Below are experts of layer 6 (counted from 0) of a mixture-of-experts language model. Rows are named router (the router's row for the expert), down (a neuron's output weights, with its number) and show model dimensions 256-383. Each number is 128 + 32 x the weight over its row's rms, rounded and kept within 0 to 255.
Before each expert's rows: "comes before" lists some tokens at least twice as common just after its tokens as in all text. This comes from a sample of Wikipedia text that the model never trained on. Tokens count by the router's weight.

# expert 14
comes before: " |", ";", ")", " –", "),", "1"
router [164 136 111 153 195 143 127 151  93 143 105 139 194  79 136 104 122 142 178 189  85 115 159 178 150 153 138 159 142 177 176 153 153 116 128 104 144 185 100 145 101 146 125  96 203 109 171 161 216 103 135 149 164 161 179 106 180 151  80 146 158 136 100 152 101  68 107 132 171 119 151 102 159 119 121 122  74 136  83 118 143 131 121 128 106 180 126 167 105 123 122 133 166 158  91 141 130 159 122 126  58 198 137 142 150 114 113 140 144 149 104 140 124  89  84  67 164 151 152 113 105  80  65 144 187 121  64 167]
down0 [135 115  96 104 103  69 115 138  91 123 128  98 124 150 155 175  99 113 132  78 171 132 103 103 150 153 119 153  85  62 140 152 157 143 151 128 126 112 144  78 106 104 119  92 111 172 103  72  85  57 181 120 161 165 126 121 122 173 188 146 167 130  98 146 127 119 198  91 107 102 127 128 138 109  98  90 136  87 137 133 120  47 211  70  87  65 138 172 115  97  72 161 172 158 117 189 116 157  73 176 129 106 124 157 189 206  60 123 105 124 141 174  95 168 167 114 107 117 146  97 113 121 165 163  97 181 114 113]
down1 [ 93 118  99 148 104 114  92 143 158 109 102  78 153 127 131 126 161 149 112 101 120 176 102 141 116 125 186 182  86 100 130 128  62  96 112 132 139 136 161 176 125 128 206 125 160 128 135 117 144  94 214  85 141 170 132  91 129 134 106 117 116 152 108 145 121  81 106 125 125 158  75 137 131 180 207  91  98  76 110 120 143 141  40 115 158 102 145 146  93 101  85 101  38 122 121  98 116  39 171  65  92 139 160 147 130 143 102 121 143 129 121  98 137  98 155 134 123 141 105 228  65 138 114 110  80  91 110 148]
down2 [157 104  41 140  79  85  73 120 145  70 139 119  88 143 133 171 153 132 166 117 101 112 134 108 117  87 186 120 121  87 157 179 110 163 129 103 147 119 111 167 166 183 164 106  74 171 175 187 103 126  54 144 115 102 119 158 172 160  94 153 155 103 136 123 147  83 165 204 147 164  88 133 101 109 158 108 152 131 119 164 118  95 121 159 147 154 153 111 143 111  87 176  99 145 154  96 179 133 146 120 126 114 131 139 115 130 163 168 134 162 157 120 117  99  98 141  82 127 125 108 120 135 158  75  70 115 152 167]
down3 [153  95 157  96 107 156 114 160 146  32 219 171  82 109 135 154  98 141 205 147 225  98 172 163 113  82 118 134 136 186 195 160 136 137 158  89 154 122 109 150 107 102 105 125 134 134 175  74 105 125 120 163 102 172 159  93  95 144 104 135 164 109 110 117 153 169 184 127  77  99 157 116 167 150 166 101 104 199 171 151 152 139 119 154  89 164  74  88  94 114 126 122 111  50 138  99 172 144 125 111 173 121 125  56 101 158 149  77 210 143 143  92 108 119 195  94 142 112 162  72 172 194 110  69 148 109 137 163]
down4 [173 160 129 155 123 142 151 146  96  61 165 110 114 129  98 132  94 122 132 168 153 176 147 130 136 131  89 121 110 182 148 124 130 136 165 153 147 133  91 174 177  94  97 103  98 122 143  81 107 142 126 142  71 139 126 166 110  94 156 171 155 170 149 153 124 115  93 166 111 102  80 131 171 103  92 113  71 137 133 141 104 113 121 151 145 142 139  94  83 117  85 113 122 102 171 145 111 102 124 161 132 190 105 110 171 161 130 134  89 126 143 183 115  91 108 137 169  94 116  88 107 101 174 129 138 157 118 159]

# expert 16
comes before: " the", " a", " to", " in", " by", " an"
router [159 121 127 142 101 159  82  82 146 117 100 109 113 148 117 100  99 201 142 106 166 155  92 180  99 142 145 127 144 195 114 110 118 127 122 156  83 143 138 115 168 106 132 103 148 139 109 129 169  83 120  80 120 138 157 147 146  86  89 132 143 133 132 155 148  89  81 109 113 118 123 114 138 138 206 135 115  70  74 104 157  58 134 141 115 137 187 131 106 122 162 170 146 169  96 134 111 128 127 154  93 130 140 161 133 136 102 146 150 202 101 125  92 111 105  95 165 105 119 150 120  74 145 154 103 123 132 139]
down0 [121  61 137 123 154  79  97 189 181 136 175 118  70 133  46 152 137 111 106 108 162 142 144 166 140 135 134 140  88 159 177 137 154 150  98 178 126 142 130 180  86 121 123 118 168 130 131 173 169 160  78 120 104 124 137  62 123 119 154 182 139 159 134 150 107 149 117 143 153 129 151 144 101 153 142  88 121 158 106 144 108 138  28 128 115 128 136 108 112 135 143 145 101 115 124 177  93 117 124  62 178 164  81  69 105 134 127 177 120 177  90 113 111 123  89 118 118 141 118 119 180 113 132  83  90 101 145 125]
down1 [124 142  89 139 145 113 138  54  64 126 186 146 153 168 126 210  93 100 149  93 126 122 136  82 141 108 143  99 104 149 154 132 170  86 174 166 152  91 154 141 119 113 117 137  99 156 135 118 121 142 115 136 135 137 109 179 158 154 134 107 146 108 131 124 162 141 150 150 133 172 139 136 140 194  94 189 134 102 135 128 137 118 166 152 141 113  98  93  95 187 145  51 197 135 157 168  89 155  87  96 129 109 159 113 139  59  69 114 122 142  84 111 144 109  94 113 182 165 112  99 161 149  40 118 171 108 206  69]
down2 [186 109  29 132 150 111  88 150  66  70 117 124 111 119 168 135 150 116 145 138 115 134 176 145 146 122 131 122  95  92 140  83 109 154 131 115 121 118 159 128 151 182 136 105 100 123 138 111 145 121 145 108 123 150 110  90 138 122 137 132  99 105 113 148  41 125 184 126 167 128 160 113 173 115 110  76  99 159 114  99 161 136  85 161 104 139 145 142 115 181 110 110 115 136 124 159 155 155 138  83 141 124 134 121 138 180 105 157 156 167 135 148  98 145 132 196  76 143 117 130 107 179 126 113 116 104 114 133]
down3 [ 99 137 124 218 115 110  92  70 148 103 160 111 149 146 116 116 143 148 127 156 105  74 114 104 154 137 144 117  92 113 158 164 128 120 152 160 157 160 126 150  83 167 128 106 126 109 233 144 108 138 140  94 131 132 105  94 179 195  71  65  86 152  88  50 221 147 120 167 201 118 110 137  70 118 133 124 107 134  61 159 156 168 162 117  79 154 134 104 139 158 119 118  95 119  67 139 176 154 113 165  49 139 148  87 179  92 146 165 171  98 101  87 133 137 142 116 187 122 105 141 132 126 134  88 150  95 122 156]
down4 [119 155 126 110 113 146  90  88 125 128 150  89 205  93 166  90  95  64 193 101 145 163 120 116 126 138 133 102 147 133 151 117 160 181 139  89 137 142  96 123 140 120 135 100 144 107 132 140 132 120 121 162 102 138 101 118 134  75  71  97 156 146  69 158 156 179 115 124 154 171  99 136 165 120 143 140 130 222 146 107 151 102 106  98 131 113 188  75 107  90 102 156  96 110 144  84 164 104 133 142 110 171 136 158 130 169 149 157 136 103 130 140 105 174 152 157 132 119 134 134  86 169 170 101 199  92 114 102]

# expert 3
comes before: " the", " The", " he", " a", " He", " In"
router [132 152 124 135 159 111 134 195 138 178 105 160  99  86 160 154  97 135 108 109  76 156 166 140 135 103 151 111  97 147 108 125 103  87  63 151 151  59 125  73 147 146 118  90 142 174 119 167 178 104 150 112 188 146 183 135 163 174  63 144 206 165 117 160 110 146  97 139 131 139 127 141 197 123 216 165 127 115 114  84 102 114 138 134 136 140 154 178 112 120 153 165 106 155 110 130 165 139 166 163  97 179 142 125 106 174 141 185 134 134 142 185 104 161  88 119 113 138  94 112  72  43 120 116 154 190 147 177]
down0 [115 107 169 111 102 138 128 122 127 159 118 145  95 175 120 109 207 158 118 130 173 114 151 124  90 111 137  80 167 138 126  98 124 119 119 133  85 141 130 108 130 173 134 131 181 145 102 101 150 124 133 112 125 164 123 153 107 118 149 143 112 192 100 122  85  99 149 136  77 126 127 128 111 142 153 120 123  99 129  89 151 115 157 164  93 118 119 156 165  99 167 183 130 140 150 159 121  81 110  76  97 155 110 172 105 145 133 149 157  84 136  78  89 140 191  84 177 174 116 156 120 182  86 170 121  96 133  27]
down1 [154 152 111 109 142  96 149 110 119 131  95  98 153 146 110 105 110 101  66 181 120 139 117 132 162  76 140 112 128 151 131 139 139 151 110 108  56 200  57 128  90 129 148 118 100 127 119 147 118  94 123 184 117 124 109 109  65 128 150  73  81 131 111  93  85  90  88  92  81 114 137 127 179 129 132 178 105 103 151 117 136 103 115 151 147 104 126  92 173 149 178 122  98 189 168 160 101  91  79 114 106 164  86 165 152 183 131 139 109  76 136  91 145  71 155  61 147 135  68 113 152 129  95 171 144  90 102 118]
down2 [182 146 112  71 129 136 126 103 159 149 144 139 121 162  99  61 146 101 150 123  74 166 117 117 140 150 182  82  82 146 135 111 179 132 137 108 131 107 136 177 158  70 144  90 185 141 131 151 123 140  60 119 148 151 142  93 110  73 105 164 144 151 151  94  93 114 148 110 148 145 108 109 141 147 144  99  72 113 144 126 116 121 106 136 133  95  99 158 149 137  96 113  87 171 136  73 162  92  87 105 144  93 127 155 124 131 144  72 115 132  85  74 121 135 113 148 149 132 135 113 107 138  42  84  93 117 144 180]
down3 [139 160  88 172 125 129 144 157 116 115 109 119 104 116 113 138 114 108 131 117 110 129 136 112 165 155 123 159 124 166 122 124 136 130 195 152 139 206 138 132 170 101 173 123 122 132  97 172  90 124 103 120 138 127 125  82 128 116 180 133 151 151 133 170  94 157 208  93 124  88 105 109  83 134 162 141 140 129 155 120 138 119 155 125 153 135  74 128 108 198 135 121 173  79 163  90 143 185 123 125  97 158 209 156 111 162  56 151  78 151 102 129 155 113 150  74 166  92 135  92 124 134 122 112  54 127 101 112]
down4 [113  97 154  69 102 161 103 123 142 110  98 130 156 128 119 112 147 163 149 105  96  99  65  75 136 141 128 120 186 101 124 102 114 132 150 138 146 102 138 136  90 139 125 136 159 148 117 136  39 141  82  89 104 148 115 106  88 105 123 114 116 137 126 106 159  95 101  85 140 148 148 109  71  97 140 102 109 124 158 150 169 141 176 148 162  99 131 121 127 106 141 166 115 131 134 131 101 136 134 153 125  71 190 116 147 123 117 144 122 104 103 157 194  99  98 195  74 105 109 109 127  86 133 154 133 110 169 162]

# expert 2
comes before: "-", "|", " to", " by", " as", " -"
router [125 135 186 171 129 150 103 161 137 150 144 114 150  99 116 122 144 182 106 168 100  89 117 162 165 103 156 152  77 186 103  73 116 164 174 170 140 159 132  97 178 172  86 115 102 165 124 132 113 108 114 140  98 113 113  92 125 102  72 131 169 144  91 132 135 173 140  99  52 135 124 133 125 116 123  76 158 108 135 129 140 103 139 140  84 112 118 135 107  71 122 188 143 131  90 157 114 116 182 167 162 167 144 125 103 124  77 149 132 184  83 178  85  58 129 123 215 123 135 165 124 114 102 152 186  87 123 146]
down0 [ 89 105 111  91  92  85 109  86 124  95 177 104 138 117  90 134 140 129  99  96 118  97 147 140 108 152 143 123  97  64  75 123 108 125 138 141  73 147 153 107 175 127 123 169  84  87 140 163 139 112  72  75 135  83 123 145 114 133 111  87 150 145 123 129 141 191 120 111  80 143 169 151 120  45 143 148  93  82  74 134 109 109  83 119 140  86  72 143 143 152 116 151  95 146 170 160 171 157 124 173 147 112 120 123 143 160 133 160 106 163 153 152 145 192 156 126 169 103 122  98 108 195  47 203 120 113  74 142]
down1 [111 162  97 100 114 135 118 153  72 136 140 106 102 152  84 175 152  92 128 105 159 119 136 136 163 171  83 131 135 150  59 173 159 146 170 135 145 139 126 100 142 169 121 188  94 139  89 152  93 200 173 128  92 116 104 164  88 106 116 119 135 134 112 109 107 164 183  65 131 140 123 136  55  71 143 131 120 125 181 113 149 101 157 129 134  79  77 150 122 115 148  97 133 152 126 108  94 150 132 141 109  92 110  72  50 133 137 152 135 111  99 129  68 154 199 155 137 150 176  90 153 182 121 124 142 125 119 133]
down2 [115 129 115  89  74 149  96 108 151  87 126 143 141 130 107 123  52  81 109 127  98 114 123 183 139 117 123 117 176 116 203 130  84 123 117 154 169  85  86 131 162 131 122 166 179  51 138  98 115 158 112 127 148 149  79 110 112 122 129 100  96  75 151 112 153 199  88 176 173  68 108 121 170 139 111 115  91 143  93 127  76 159 169 110 124  41  66 119 144 159 153 137 136 104 140 182 164 107  71 122 161 117 119 141 172  94 103 127  95 122 137 118 175 123  66  75 134 147 131 156 124 109 142 133 118 152 176 188]
down3 [175 186 134 120 167 157 131 128 132 152 128 113 164 117 161  82 168  96 135 130  92 130 146 165 172 121 152 102 127  73 167 146 175 176 139 155 156 135  71 149 129 178 131 158 157  91  98 121 168 132 164 132 172 120 103 142 106 140 177  70  85 136 107 114 116 117 168 124 124 155 165  80 159 155 132 141  87 116  67 162 118 128 115 102 171 140 166 146 105 135 109 101 169 152 145 118 130  85 119 188 151 190 115 122 163 102 140 158 134 148 105  92 100 155 169 134 101 110 144  99  71 155  88 159 144 146 147 137]
down4 [128 200  77  79 113 113 109  82 114 101  67  67 174 137  99 150 116 115 106 100 130  81 146 144 128 162 155 119 193  66 139 157 160 163 127 186 121 159 134 128 156 132 147 180 112 129 137  72  59  80 157 130 163  93  67 177  51 135 114  72 202  94 143  84 121 185 127  94 122 127 135 123  89 109 131 112 107 115 176 167 138 134 121 137 167 123 130 160 118 154 153 133  86 161 132 105  61 121 147 171 130 147 148 110 127 249 140 142 152  75  94 187 104 138 154  99 113 136 107 121 140 122  93 179 177 137  99  93]

# expert 18
comes before: " the", " a", " his", " their", " an", " her"
router [104 122 135 219 158 143  88 146  88  93  91 138  83  51 127 113 110 117 157 130 117 129  83 131 162  93 127 175  89 112 155 118 114 137 129 106  92  98 118  82  85 118 117  79 106  92  71 126 141  92 153 127 132  84 125 139 155 130  37 186 122 142 144 159  84  90  98 145 146 118 155 103 140 110 158 133  80 136 114  82 197 154 145 116 103 132 128 165 133 142 118 172 158 141 140  96 159 110 155 140  72 155 109 135 138 119 118 146 119 126 116 126  92 140 140 109 101 128 126 153 115 103 143 141 137 120 133 215]
down0 [156 114 194 150 147 102 121  34 158 155 143 174 136  82 119  97  95 157 144 173 170 128 134  78 107 137  76 108 116 132 147  98 123  84 145 111 125 174 110 102 111 127 183 122 167 137 127  83 201 137 104 117 169 135  98  81 145  95 147  89 142 127 155 100 102 115 110 122  95  92 126 143 111 140 109 125  97 125  94 126 129  98 121 186  84 160 174  85 159 116  91 164 160  85 153 105 111 141 159 172 117 150 133 113  79 169 114 129 165 149  99  68 112 142 124 172 174 136 111 133 113 157 191 152 100 135 122 163]
down1 [ 97 136 190 145 111 145 139 116 121 134 130 103 184 169 169 126 175  90 103 161 132 114 141 165 114 148 138  54 138  99 132 133 130 137 155 168 101 116 122  98  66 137 141 162 148 175 147 125 151 121 126 105 152 115 128 144 144 164 103 112  93 113 125 167 165 125 191 141 100 130 108 166 136  93 167 144 124 111 157 111 123 143 121 139 158 123 122 131 124 132 101 141 107  96  77 176 171 141 134 154  99 127 120  95 114 172 105 142 184  91  84 180 123 112 170 126 118  98 137 142 180 177 114 143 122 144 101  98]
down2 [121 193  86  92 141 169 173 169 160 155  64 118 146 129 142 128 160 132 166 120 122 103 141 147 128  71 124 105 139 163 154 129 167 154 114  64 117 125 125 119 129 141 117 144 152 111 162 154 112 120 131  84 110 161 165 122 120 135 161  99 156 117 134 131 101 104 135 156  63  92  75  91 163 200 117 148 156 108 105 136 130 141 187 129 139  80 128 138 130 131 186  98 164 186 175 122  88 119  67  85 187 129 117  75 172 141 198  99  99 152 112 123 101  70 132  55 119  87 202 142 111 172  90 125  88 154 129  83]
down3 [179 107 158 147 149  81 148 159 146 139 132 113 136 154  58 169  71 136 160 135 105 115 136 155 127 122 150  51 124 125 123 140 123 115 100 106 126 213  74  85 110  81 114 125 219 161 164  91 145 137  98 128 148 170 115 128 123  85 122 133 143 104 164 114 127 111 125 205 164 106  73 113  99 157 128 108 139 159 115 124 124 181 134 219 160 127 163 167 100 153 140  96  97 132 111 175 160 140 117  95 131 135 105  98 176 175 141 178 150  65 114 140  80 167 200  56  81 126 115 126 172 160 138 133 137 125  55 125]
down4 [107 147 116 130 103 104 117 122 114 159  84  83  88 119 121  84 146 178 131 173 170  61 133 129  70 163  95  94 193 121  98 186 128 144 131 132 163 126 116 139 135 109 133 130 183 125 171  97 152  43 127  98 134  91 146 115  45 122 148 115 167 134 199 116 164 141 189 130 126  97 166 173  86 100 154 111 172  72 112 160 104 166 159 145 115  53 114 159 114 116 104  86 160 135 124 145 169 162  92 148  85 145 120 142 159 210 151 147 112 151 117 112 156 130 155 131 172 119 130 115  74 101 156 111 146 136 131 137]

# expert 0
comes before: " of", " and", " in", " to", " for", " with"
router [131 120 151 150 193 100 156 130  77 137 126 150 100 167 160 110 150 159 129 103  59  50 132 150 120  53 110 127 110 183 134 125  92 131 129 151 162  97  96 128 149 149 145  83 126  81 131 139 134 127 153 144 150 108 169 144 191 137 113  87  97 137 118 207 105 193  76 135  88 131 165 121 200 156 140 128 122 150 136  35 116  70 138 141 160 166 140  98  80 162 157 140 100 134  98 132 133 138 196 101 142 187 153  82 143 126 143 174 170 195  67  99  89 105 115  97 168  98 153 173 120 144 112 143 131 143  90 119]
down0 [120 131 181 113 140 137 126 157  98 163 137 119 138 164 160 150 130  80 140 119 149 123 149 130  68  96 160 140 156 135  78 137 116 197 111  91 165 127 131 115 118 123 148 161  87 113 105 142 166  82  82 133 155 127 116 124 103 138 116 104  81 123 152 125 124  80  86 110 136 141 105 136 139 198 139  88 160 118 171 110 135 166 109 155 127 156 124 110 134 143  64 126  51 104 118 117 118  97 117 139 110 133 104 115  93 132 110 144 187 163 126 153 154 105  87 117  86 153 155 101  99 170 122 142 186  82 143 116]
down1 [122 130  98 110  89 136  57 135 156  71  99 163 104  91 118 140 163 131  62 160 104 204  62 104 142 160  97 112 121 139 124 106 139 118  69 134 116 145 120 110 175  84 149  91  84  77 123 139 213  76 124  96 117  97 136 157 146 161 189 170 126 150 110 158  72  40 141 117 110 120 153  95 155 160  85 158 110 144 141 121 101 101 154  32 140 126  95 137 101 122 164  94 176 126 110 104 135 102 107 121  90 160 173  86 122 118 131 111 104 139  78 134 142 153  90  62 114 153  78  96 123 148 120 122  81 101  63  91]
down2 [177 148  71 112  61 148  65 116 141 169 165 143 144 100 180 164 146  82 143  78 142 131 107  71 111 126 130 145 163 143 170 106 145 164  84 175 106 123 106 164  83 121 159 115 110 166 127 167 124 188  29 120 163 153 146 173 155 105 107  70 110 149 190 163 120  86 122 145 144 153 151 122  67 153  88  67 104  42 114 161 175 182 136 107 107 179 125 110 114  44 109 185  96  83 116 192 115 138 129  90 119 145 104 121 159 131 152  79 113 166 112 125 155 148 140 133 103 167 103 171 126 138 112 121  84 102 148 119]
down3 [113 190 118 143 179 111 137 116 141 115 115 131 111 161 179 138 187 138 154 180 115 163 140  99  25 164  71 135 165  92 143 145 157 129 105 127 206 111 120 136 145  91 132  75 132 120 145 133 113 122 165 116 149 115  92 139 112 161  50 120 138 124 128  88 136  76 105 106 166 214 151 125 138 131  97 118 150  90 145 140  81 161 129 146 213 145 182  86 146  69 183 126  76 168 132 142  93 146 168 113 162 134 137 114 142  96 189 113 135 141 141 161 152 221  77 130 111  72 138  77 127 151 150 115  82  99 137 145]
down4 [125 109 137 145  80 120  69 157 116 147 149 118 140 120 161 129 134 116 137 161 113 172 155  96  82 171 108  95 134 136 142 106 117 150 180 134 106 191 153 117 127 104 156  99  71  77 127 109 164 110 182 117 124 137 123 125 107  85  81 145 139 105 120 118 133 158 172 171 142  92 132 147 103 105  93 154  69 107 122 117 158 173 137 170 102 110 184 149  53 123 104 131 140 133 167 108  55 144 104 123 128 146 164  78 189 156 125 114 158 139 124  74 187 167 121  95 106 149 164 165 195  71  83  69 102 163  71  76]

# expert 17
comes before: " |", " of", " were", " States", " are", " had"
router [131 151 183 185 164  73 139 129 139 149 100 181 121 117 141 142 118 171 153 154 145 125 108 213  73 154 142 182 106 139 104 114  84 115 119  96  98 126  67  84 164 119 138  90 164 130  84 117 130 113 194 166 170 153 158  96 140 130 110 105 121 125  78 159 116 120 121 146  83 117 142 124 184 133 181 117  51 114 117 134 141 139  68 129 149 170 140 107  94 112 110 196 131  94  59 165 111 153 130 153 131 155 168  99 144  99 116 119 137 143 121 128 111 130 113 137 152 103 128 133  84 113  81 113 155 157 135 151]
down0 [ 67 205 124 147 113 130 158 136  82  90  85 163 149  98 201 103 137 108 112 171 135  95 183 142 170  97 103 161  59 145  75 114 165 119 150 136 132 169 106 111 106 166 140 175  91 175  77 131  72 142 149 165 168 193 106 104  77 178  81  88 128 150 153 162 127  92  84  94  64 127  87 105 103  80 102 141  92 104 162 160 156 133 162 121 143 137 141  94 149 154 137 115 118 146 110 170 139 168 159 108  99  85 116 130  90  72 170 138 140 116 167 120  92 147 160 147 150 118 141 130 186 145 144 178 127 191 187  24]
down1 [150 118 102 136 142 102  98 133 142  49 149  96 122 134 182 136  96  89 155 106  38 163 117 173 117  88 150 129 201 135 104  99  98 154 101 122 133 122 174 149 130 117 158 176 175 133 131 110 166 114 148 132 148 101  98 167 107 126  62 183 137 152 115 179 137 184  89 123 157 123 103 118 117 138 140 121 134 147 100 139 154 147 116 159 138 102 107 158 141 101 197 111 100  87 171 149 194 129 147 125 181 127 164 152  69  75  81 107 143 107 217 116 130 100 122 149  95 114 137  71  76 162 199 122  83  97 130 153]
down2 [158 181 139 113 142  69 112 173  59 113 140  73 173  98 126  95 105 184 143  82  83 102 142  99 127 145 140 140 140 186 165 118 147 112 125 127  85 198 203 140  87 137 126 146 162  97 110 120 167 100 107  84 135 121 145 122 162 125 191 156 132  58 170 140 139 150 147 144 132 139 178 141 192 112  94  75 102 129  67 132  65 149 113 133 156  51 105  60 107 113 108 139 197  89 142 160 153 141 135 122 108 150 194 138 116  69 155 120  54 146  99  93  81  93 118 136 112 133 130 111 154 160  98 113 133 120 114 122]
down3 [195  96 152  96 176 138 157 116 139 190 142  81 105 113 174 126 161 144 149 170 153 203 126 130 135 180  96 125  93 105  90 130 127 132 163 128 106 182  93 101 129 146 125 138  32 119  84 141  98  60 142 126 139 173 125 121  89  69 142 140 123 127 179 126 139 150 162 174 173 110 140  12 102 157 125  93 148 119 160 113 133  82 113 129  87 144 129 195  99 136  77  42 187 119 106 148 140 145 102 108  99  75  91 180 142 126 148 109  72 136 119 119 123 146  75  94 140 135 120 117 115 112  64 119 131  62 114 156]
down4 [ 62 177 106 152  62 192 136 143 213  91  81 137 169 150 117 154 120 131 172 104 220 123 100 102 150 130 145 133 103 129 119 114 172  87 101 126 109 104 138 127  82 116 127 156 151 205  96  76 124 137 124  84 139 156 192 132 141 111 129  76 131 151 176 132 135  75 149 123 169 153 142 117  65 141 119 134 157 134 103 118 110 170 255 174 135 100 163 131 170 138 179  86 135 110 154 136 142  77 188  79 136 116 124 105  91  74  66 178 112 145 115 133  89 140 162 122 176 125  97 108 129 102 126 162  80 174 141 147]

# expert 5
comes before: "\n", "|", " The", "-", " ", " In"
router [164 155 134 165 175 125 110 118 109 195 122 138 175  93 125 119 139 137 113 165 125  95 168 164 115 101 130 126  90 154 123 127  95 114 109 116 130 106 114 115 103 128 141  94 180 154 165  93 106 120 165 165 130  98 122 111 156 178  74 100 133 171 126 184 117 110 108 146 121 120 105 101 227 137 192  83  76  94 112 134 158  83 106 105 138 122 147 123 152 124 142 140 123 126  93 105 151  57 106 134 134 200 164 161 145 151 101 199 132 109 143 162 127  91 131 132 112 200 175 103 102  90  86 109 146  95  71 125]
down0 [ 45 131 187  97 137 196 103 155 141 137 104 143 138 161  86  53 129 103 123 130 123 144 142 149 111 138 118 209 149 118  80 115 113 125 152  95 187 160 197  73 196 148 192 117 125  95 155 134 116 142  94 102 151 119  82 139 117 144  84 145 184 126 116 106 156 112  82  99 123 116 151 102 108 123 144 115  82 119 113 149  87 189 189 135 116 103 102 121 149  66 187  86  91 143 196 139 130 141 130 145 149 100 117  92 132  72 110  84  85 112 157 107 143 116  95 116  78 202 149  52 139 191 147 117 124 153 156  82]
down1 [147  69 126 131 110 134 105  81 164 157 133  82  93 114 121 141  71  93 105 103 144 116 124  77  86 140 133 130 135 101 107  91 139 174 165 105 120  99 113  69  78 177  83 144 108 115  85 107 157  88 138 134  43 144 134 131 151 166 136  78  61 133 252 131  92  85 130  95 124 136 163 104  84 170 144 162 165 164 125 134 114 125 160 168 139 137 110 136 139 131 129 167 136 150  90  71 120 157 111 131 119 110 171  93 115 171  45 120 126 177  95 105 159 136 121 124 144 100 150 132 135 161 113 134 114 125 154  98]
down2 [198 128 183 121 115 151 147  82 148 132 116 140 143 112 189 125 217 192 160 171 119 133 195 107 157 172 111 121  86 106 170 103 178  90 108 150 167 119 220 148  70 112 157 163 136 199 121 110 108 114 185 153  96 122 128 129 159 157 128  79 108 120 184 125 121 122 137 164 115 138 150 147 141 163  95  76 143 150  89 149 115  84  74  76 131 149 200 139 137 110 120  84 122 154 144 155 139  67  99 105 130  95 137 109 181 121 154 125 116 179 108 110 101 140 129 176 110 131 152 164 122 162  90 115  71 137  99  98]
down3 [122 133 107 128  86 130  91 140 127 167 133  97  61 113 106 158 182 159 108 162 189 144 156 159 104 163 104  74 145  73 110 199 100 132 171 126 114 197 140 149 169  80 115 134 123 164 131  83 115 151 126 162 151 127 134 160 146 179 117 107 135 157 149 114  75 181 132 171 107 115  99 129  92 159 139 130 167 107 132 135 103 161 131 148 172 139 151 152 116  94  56 134 116 107 106 108  59 161  53 126 141  82  95 120 148 132  95 171  77 216 102  73 106 108 218  95 131  82 164 125 103 123 194 212  79  54 203 159]
down4 [149 134 139 142 140 139  86 125 114 178 124 171 179  71 124 191 149 169 141 153 116 151 124 110 160 125  98  77 128 121 147  74 135 134 106 147 158  89  77 183 155 125 160 143 129  84 144 137  78 146 125  93 118  72 151 137 143 159 145 126 135 193 161 128 175 202  51 120 129  78 133 149 105 120 123 107 160 144 181 163 136  84  79  81 102 152 130 129 111 119 138 148 112 143 176  87  48  71 157  74 167  78  88 135 166  89 151 127 105 124 108  85  86  92 122 138  96 123 110 160  59 132  85 160  90  92 138  85]

# expert 12
comes before: " |", " ", " 0", " 1", " –", " 2"
router [191 168 109 131 167 134  95 143 174 147 105 171 147  98 142 155 105 119 133 145  30 142 129 155 148  58 131 107 110 176  92 121  58  66 109 143 129 165  64  35 100 122 110  83 129 123 106 120 133  55 167 122 167 162 105  90 132 124  82 113 143 143 123 189 123 152 162 187 124 136 155  77 158  88 163 112  99 112 117 131 147  55 123  72 112 144 123 150 105 113 125 180  98 138  87  95 138  82 148 150 103 115 132 170 134 175 154 170 142 143 137 190 116 151 133  91 200 147 130 147 138 137 107 145 184 136  94 172]
down0 [147 114  93 156 161 144 179 155 177 203 129 139  88 137 113 110  71 131 149  94 108 128 141 153 171 138 115  90 136 130 146 123 155  53 173 136  94 115 142 139 177 149 157 151 165 169 153  93  77  71 135  98 157 215 124 143 113 195 192 123  99 117 213  91  84 108 110 130 130 158 135 122 113 101 145 115 140 103 125 138 172 113 116 147 114 167 124 122 146 161 140  50  56  94 148  90  91 106 143 130 127 160 120 204  94 106  87 104 120  75  99 221 164 206 124 109 130 120 113 111 124 152 153 125 146  72  97 133]
down1 [137 162 135 175 151 172 103 166 146 128  88 122 159  75  95  70 195 126 123 101  80 134 170 164 134 139  63 119 152 145 120 143 121 117 143 118 203 153 143 159 186 118 155 100 107  55 141 115 127 125 113 147  57 111 128 147 102 133 133 122 193 117 136 171  97 129 160  56 153 110 146  74 181 160 157 125 177 128  88 143  86 162 125 108 155 178 113 119 150 171 138 165 173 114 148 151 172 130  92 118 162 115 115 205  52 114 135 148 105  93 128 106 131 109 104 141 116 139  92 128  94 105  63 139 134  94 146 102]
down2 [149 171 178 157  69  78 179  61 154 156 179 117 132 101 187  65 177 127 142 184 157 147 136 148  83  80  97  85 142  73 117 115 118 144 132  85 153 161 197 182 207 137  14 102 112 107 125 101 105 184 136 179 105 150 142 122 124 156 142 146  74  82 140 108 137  97  95  75 137 112 116  99 112 148 106  98 147 123 131 101 142 136 198 166 155 114 137 164 141 133 123 140 177 114 145 140 112 176 101 125 134 155  86 160 110  78 131  90 149 145 138 116 159 105 100 128 171 127 144 127 186  92  85 174 130 120 147  79]
down3 [126 112 139 137 107 123 183 103 161 176 129 119 149 103 148 161 152  83  58  97 145 160 155 147  72 101 134 133 124 129 136 147 138 110  67 165  96  81 131 174 179 112 140 125 102 103 125 121 166 158 141 169  67 131 149  99  96 158 129 123  82 160 141 171 119 101  63 101 168 148  87 205 177  98 127 136  78 137 137 153 132 150 119 103 161  84  87  61 160 118  95 136 122  95 144  65 192 113 129 125  91 113 114 128 175 141 142 147  78 157 140 148 135 149 123  77 121 131 127 120 184 118 132 152  76 137 119 125]
down4 [206 116 138 151 116 166 163 135 145 153 118 142  98 160 133 118  96  82  97  76 144  62  95 116 128 133 113 132 132 150 138 187 164 130 150 169 143 163 124 127 212 133 162 139 111 117  86 119 110 169  93 154 167 173 113 152 167 133  97 194 151 182 137 171 141  88 141 222  69 125 167  83 106 131  71 158 137  92  88 161  93  82  62 122 162  98  89 116 130 134 122 122 144 125 143 129 134 118  98 149 155  76 123 148  96 102 149 154 137 143 123 167  92  79 110 142 135 193 158 120 140 173 110 152 125 141  77 171]